config.yaml
num_hidden_layers: 11
d_shared_expert: 0
moe_layers: [1, 3, 5, 7, 9]
normalize_top_k: true
balance_bias: false
init_std_router: 0.0218
vocab_size: 29924
norm: "rmsnorm"
norm_eps: 1e-06
tie_word_embeddings: "early"
learning_rate: 0.00494
beta1: 0.9
Below are experts of layer 7 (counted from 0) of a mixture-of-experts language model. Rows are named router (the router's row for the expert), gate (a neuron's input weights, with its number), up (a neuron's input weights, with its number) and show model dimensions 0-255. Each number is 500 + 25 x the weight over its row's rms, rounded and kept within 0 to 999. Numbers have three digits each.
After each expert's rows: "gets" lists some tokens that make up at least twice as much of what it gets as of all text; "comes after" lists some tokens at least twice as common just before its tokens as in all text. This comes from a sample of Wikipedia text that the model never trained on. Tokens count by the router's weight.

# expert 0
router:463547494542512514512501501516547493487463537513531505543485524507495523522563480501483487473478485504486474548496541544496535444490506487479482529493499484492526480502485490533514507473490489499459466479529489521475460519520470511506501526449501531517506486526452520510452497526455500446495531492502513491467509476502483506546485508447529541456534517511493498490502523515480494468478525487466507490476474509486538509512534531508509509497535438488508508476489524483484507508524477519537547482479495508485537482458527527536452484497501532532531467478537466468486482520487543506528454502553537500499485499543471482487447465510512480484478489504516467475526488519455511508504482503482498486534494471467524536521511478515507492529455496491504500501472525526512502493446507
gate6:481500499512527499542533503476505518533495522459446497474506525499476468523499477496506505465494484479492484522479505485518437509482491502492475484504511503499524514466515511510457478508479524470503521474486523480487479501511508468536508539470500481476456460461524465493499483531465515482489505542462500487469518519516516501521471510521515549526515513461499522491503499519517484548525475526454456505513448545508489528499472506491503541509513537464483523521475508537576514492521481508501480502502507495516494469539435479495506495499507487466466492490496493532513451477496545466465512534516487528494511529515489503540468491524520512554516495435478506524524551524501473498433481511528549484534526499519508450483481515532497511507535527428546516480488506481520503492484507
up6:511518515517477503492459482481493500493457503533496542494485488471481576503504496556485534507529487498457488494490521510512505483494526501473510551510488521512498502499516510488485524454465494524500489492463535444488511472463504516540521481517483518548465515489485465536518518512474474455536521536506451506505506503477501509518464506502520569488466536486493518496465533531482545501466501474483472482489471515518507458475482522499506489514476503482475505498494490521454498457513555462515546494494493571486512485468486501534482509541465542484512464495515556496464538517444478510473527529501489478472505512519474460479513494517449548493520457493498501466508509500486477492528534553481518521521499500469537478528493535495489487504465483496487498497515535488519479537490490
gets: "\n", " |", "|", ".", " (", ";"
comes after: ")", ".", " |", "\"", "%", ")."

# expert 5
router:521482479515461511490530506499490488522538457478488532514496493465543523466500493519485474538517481511507520502512486483521518495459468518484440482471455510501525514465516466513509502522458491523501537477532475530554512496521497530521506470504470498529463513443525496547429489501465477505470458519520489541476538534491497463512519506498491479491468500489476487519461498494476479492503476460519500509431498507484525540489495532512480525525484505527544554478481478519528513515499528529477456525481481505519500460503486499446488503466506517481542489494502476505467509443481565537499512509491514453447488518478564444484485464498484503495517502491502539485495531538496469521477472501564481513509515508508512509536520480509502489504480508497506486508509489483518509504533503
gate6:482503479506463437525495522505528501512475521547489507467473481484477532490499492523486516470499496488472530501499526473477534486515474481539523510502498477517515499516499517489548520459464479512459475497462502492520502524502492500522494548494536547490474511534495482477446502476501517513504541491499479471496476501489481531488503473505532498498542512492508435491498481512486484451461490489502500473497480518487533510536495539520487525457504553489495481523506487486509528488531486476491476463511534481462527469536556513470498479455509490486488490538520553482501473540502517486553513546467521498513501481532458531509536483556527495501507518462504502471516499503487493507459483445491515509524492458537464470476523480533479465549500483477444558490502540500500530468494460
up6:519494499472544490511497488496490505537492523486523494508521514506524488480518510486529462469497506493502515445518552474492484465480495520507489500533484475505474549547514516486482479506507552473521473545523476489501514475498542492506485426504516483503533522483518474511479468485514523490531467507478513484521495493506462497477484485446494501509504523518497523527487505471535514543512515513477474505518458544503460488488499448472478515517488501532474525455505493495491486534455498530487529464480460504523472495485488488462522500474523561487486521478474521490490530405494534489478476506499532499484495485530544461510495441479479463488460478519524523469485520543496490543513506515489517544472494500499529465472541506514479513458450514464509476521510501482522516493544551
gets: "6", "4", "8", "7", "5", "3"
comes after: "1", "0", "2", "8", "7", "3"

# expert 2
router:536481492497516506499469478497461521501464517497555500492475508492502432501483488481536553527520527475490476520531447522478464505486497498466539516497459536523503498523516480449484520525487533493535490512494520501491494504478517561493509485531470517499527531511544513491528491490488473508473486526526470510529476472517487505468490480497521468528477465533498512529516468461498472468482505503533523497491494466481505473506512435501493516463516520501475509481489491445492493536528470513557519521531479526513465494511483534473483524497499442461522472502495532488454509504506499462493519519487543510489496482476479508514519566469514513530462495531498519537520449527479513460482522502481468510457486491500461508456471549464536517530503483549483521530491503491466487480481508
gate6:490522425502505468471485481508524481503531494508515462471498449504502528490451486507559505508543467461450499503509487465455521500484484462487483486484505470487519468489536539490463471543531520433535517506492503452480479469508493510518513528529474496489512428521474467536492484511487470513514497504504524468514465530481498515509503489503498466518511479479527446479489475457494471473488489526501490489468496528483503479497489479527498540501475510512498525507482553463493504490510504464451493524505502466509450512511521492480505553504491538476453485486484498522468508468496489561460484485515522501543487488480537477514516483525526483483513492463502552525488498510439511509513487513540539474485507543518481517484522499478503482511500444496469504500520482513501511456522493
up6:545483528489462496504546539510481520497523543498504578483516532488467466545499542499459502516484482539514520536497500508498520517541515522498502496511443558493496547507516521542529502441484485532443536469526501495507503518476516525549520485536495517485490533470463540463498485511509520510509486513489488499464530466483512490478471541522512520498506503485450474527451515445489488510524510494500521547495458500518486518531532533512492539514540454514503510500492491492507516516489537500496504506496489501501519478446489500511497453504453494533517509533506490487522474514488492462504467520480501464482457460489466479483456503543450501482530501495512458469474483506549486489476473509522464481520508510473505487524505462526501486498493480490513475521507460469512477489473518
gets: "\n", " |", ")", "==", "===", "="
comes after: "\n", "|", "==", "-", "===", " =="

# expert 4
router:479490486493487502494529504456526523497507536503450490505490548492521510480496491501534538499485531511484505458483502459495524462538478454485471480534525507517499520540484499546466487461460521479479513588519529458530471519515497497517545517498506474528516499484482502508541453543507472508530507498523506525506496538491487482527502534476504478507501477471475452491513513486464442507474515474486520448451517513475522504498507479489536485496499506495445518495474482528516486481535516492439472525529452496539500478499495496491504531434458550486464503484462520522448515506498509528486518521482516545514492448499512501504453502493485515495475506445492498519520464508535510502497501490537526503522516472500524530525526518501498511472479516486480464542473519470486497502498472
gate6:523479468510575473516493527515453539500464524468518491499493505479480503512522483502522507539513463478459444494517486499462539524489490528501540522550503536553508484458467461482445499482520521507502506477513499497459481536463469500478490498497491539514479470517513465508493520510495491484444480576548532502462448472489495492503520470520506491486499475489534505480480468493506450514531500513492487480504485483498485481485481521504467510493468511537492469458490523459500548521459478509495511464542515502495466494505480504459482499525516474474473498514453520500465510502485507473463494540512492503553504441506524483499496519496513547495542494464505537510531453508499504503493478487525501524515519496515468474497480539495462492497518467544464463490536496512519492520492504
up6:469492470543501521497507482538552496537487483538520523548466507497489491479465491483456475492495545483525495494480523491542490502483507467538478500527494455491510503512497497529520481487522531519557474524528506476520497482510532512510436505486488501472492477506473479452521466447557512460485485478456528466464506516510519465472487510491514481484494503505497472485538492479484530463504485505437459481499527478482521508518473465498475450519502481571502498509535471523467467497497502538495540501522484485521486515528506526533489495466518498552501498505489462490497468491513523512490524452501484514534504495516492467472464448496494462482485458537518495440455494534508501483504476535469519506503544503509459514524513454503482481521486519455484483521524512514483506501517527
gets: "1", "2", "9", ".", "3", "8"
comes after: " ", "1", "9", "0", "–", " ("

# expert 6
router:479492534499476538525516500513492486486497452498474527471503488487475495483498489513515515549508471490484516497502479485495496504498558519557518522492503534440479552511497503522533524527514476517515523484515476514509539461443488475450516496522470485513473463487509506503484484519460498527487550529501477515497499486485524472496471522487512491531462540466504536516505477526573511530499509545515517520508449494479495517527508506457497534488496497555519512494460486494461486495476533461481488489496468508530533487513458481470549507517525494510515470528470442510469489506480478456495520538502476481503480494475512506556479470524497521492478477524496514469455471500524498479519482535540535474512499484500497484525521458534558474476487475518545470489533468503538506529530483
gate6:475504456545539500483494516513474489515482509509486435475539494485494495508484507478479488551492500553502497480507557511574498494519528524520497550491493508524546507514493524522491499533476508489528493503504530484481528514473529485498510487457514512497461479536455545512498537522541503492491484506518527523491518503531492547485514535481512484476532450563546444534486507478480499535488525520496490473495517505519522470528486527486526526506479524472535536487472536497524488494453475445500545503489491559485487496517499516553519511484494493463471555504481537496458514512482527503506485514507531468519504521515516504510494521482505484548549525502499510497512527480527485486485533558490496511489534491497524505464515538484481474502537499469452483465470509499464501523510507
up6:523469530523478508543533498505507488515476490485537527545489482473552491472518514473494516480509502461471501516493476480487506536468478455475529483446498465463439509526492477494509513480526518536529475469454480509531517468511503535521455498507455545525505504528524500511476508494501481524476542503469492482513467508462466481552519498480526520545540485482520488463491474517519525504491477516481496509500483511546541543481475505517448512523519449519486479522458503490486510508504520541493516475519502490522475500475519497452480516502495490492504463481507526487519494517545492528513487501497512535522564451507518480509488525482504524535490518474547511489470508492461535524458511493483549483540509519528467468506521471493485469435462502508517540468520478530484480506505512
gets: "0", " a", "%", "th", " two", " one"
comes after: "2", "0", " a", ";", "/", " first"

# expert 10
router:516517496488488560510494482472521483510516497490498479527528523480498515522533490544527479505471482537510493531510479466490469488476494447494492496486509462515479514495495518538513507463547486489464482513457497499470473536513518501497497493488525510491526486504535542487505488451551509542467537475563534469522498486497517532495489460460505508531547503516463531477520473513504520480538492505532472534558561483468501535462513535519538482486503469480522445521491508460488483506526509499545521439509486494474486505463487491538510491503495491506461537485533495473522482505494479501531524522493487553526495503556494507495523527481497504511508519498510471523511511479532566485520499479442505508461468458516513524513489507499511491496497519505430520523473530511494465498478530
gate6:469489478509469506504504496499532470449475477514468543500457474473462487497519484499489509481541559532555534497530512511513529502487484487478497508486453555537546514482455474459482477504489468460523478438452443482495472497500494532487556480508478526513523448482486467519502521461506501521507521526508515521518516528499467502490536561510485478486488527520456492488467503501524490516455508505517473547484495492515438521501492530539558493510488526491488518460494527531528522479515508513488527516482458506498507491502487481498497531512475522530495513502521464499491468481475482510537468520481533552479489517534542533461498495510522501528499509485483500506495501510479484532456498460487498490484476493505541472499536514501528530463492502533540498531493543512494511520488495
up6:453532489526503466486540493519531474485486493518500519504499495513480491508513513524506500556508448495482496462519500512437462492496494505511509517486483505475522493502507472504483487503527494510500539495484488463453547493514524519534539498492485497520537502564489425501526500472457506492456509544493540496473520505484544480480502507527522506511476502510466472483487505520464494460526515517493474507519520537474459526476515470508474501525516461502496475488519518496479499451511507496517523526471519509502535480515482463523489460500462434462488494494520505517500515537504458490520516500467495485482484484449514492474553478501529479511463492537534479461510490530490510501492515507519488514452550544460532513534448512475499511536514469502541552504455527539490460453498498
gets: "-", ":", " (", " to", "–", " is"
comes after: "\n", "-", " (", " \"", " which", "/"

# expert 3
router:478541515521464545488471500481507526495484511509475461479533467502479496513539524508543505529492503453506524472484510489488467431497477509524561478514507494511468503521503527468500464477483484518500457494529523511483449479483501497508476536479547499542497497539476532536495486505541541511564520521493461497489479494484533511498478499512489484464455498484542492493480523461472543518495494545516498527492506469492510501473511509502472458554521530532495451492503501483489507483474471468504514515457493543486490500525536528499520509472543530492503533534491522439508505492474477481451475491498471501538505487490473517469513478467533500522509505489515492472483480510532477527495505526473495497474543484446495477466425492479528494466493545508491509495549493503478533516511481
gate6:527499530505513529547494493491512510497532471470502507517513478436535505492491471449518520530501504477515459512499534532510496530502466531507494495492498480525490453491505503460473522469538541517504513476494472508482468486465481507504479559488484492533520504472500552463483484501505491464540503489481514504420532519457467496516525532502491504486498503498528505533494487531527532525489502526484527487507450538529484496486450498548479551503572479488517497532510545498477470507478498514499545508482527554534542514517511503520446476473473495511498511500460502492486488526508498487494497546539487508512515508539493484510502522481538473495486489485533505484457502469487493539518542514530486509496495498518541514505495470459477474469466456496476513455458528469495453505479475
up6:531485517536494484456492485503494455494512506515465539464518526505470539535526478431494466517492493504485461530480522555463474488516465501521517513494503482539502464472533494474533481524521537493490525497477526518502525505499485527477504545514508512479485506466512536468520501482522481496506484508518530488525534516505499439480495481526476489549504547471453471507530512532472483515494504477477479475507484468525476502502528460481480474494514558518481513478464479476495494516501481493485533471477555478497469463508482458463497517504479497475500526518448461535519494535507523533438472495507500520484534539515468541487530492462488488453497511527484499503468464481493515522483535477499469487507524527477515520512484538497544469535546488499531469524537483495511464496470491
gets: " ", " the", " The", "The", " his", " a"
comes after: " |", " in", " of", "|", ":", ";"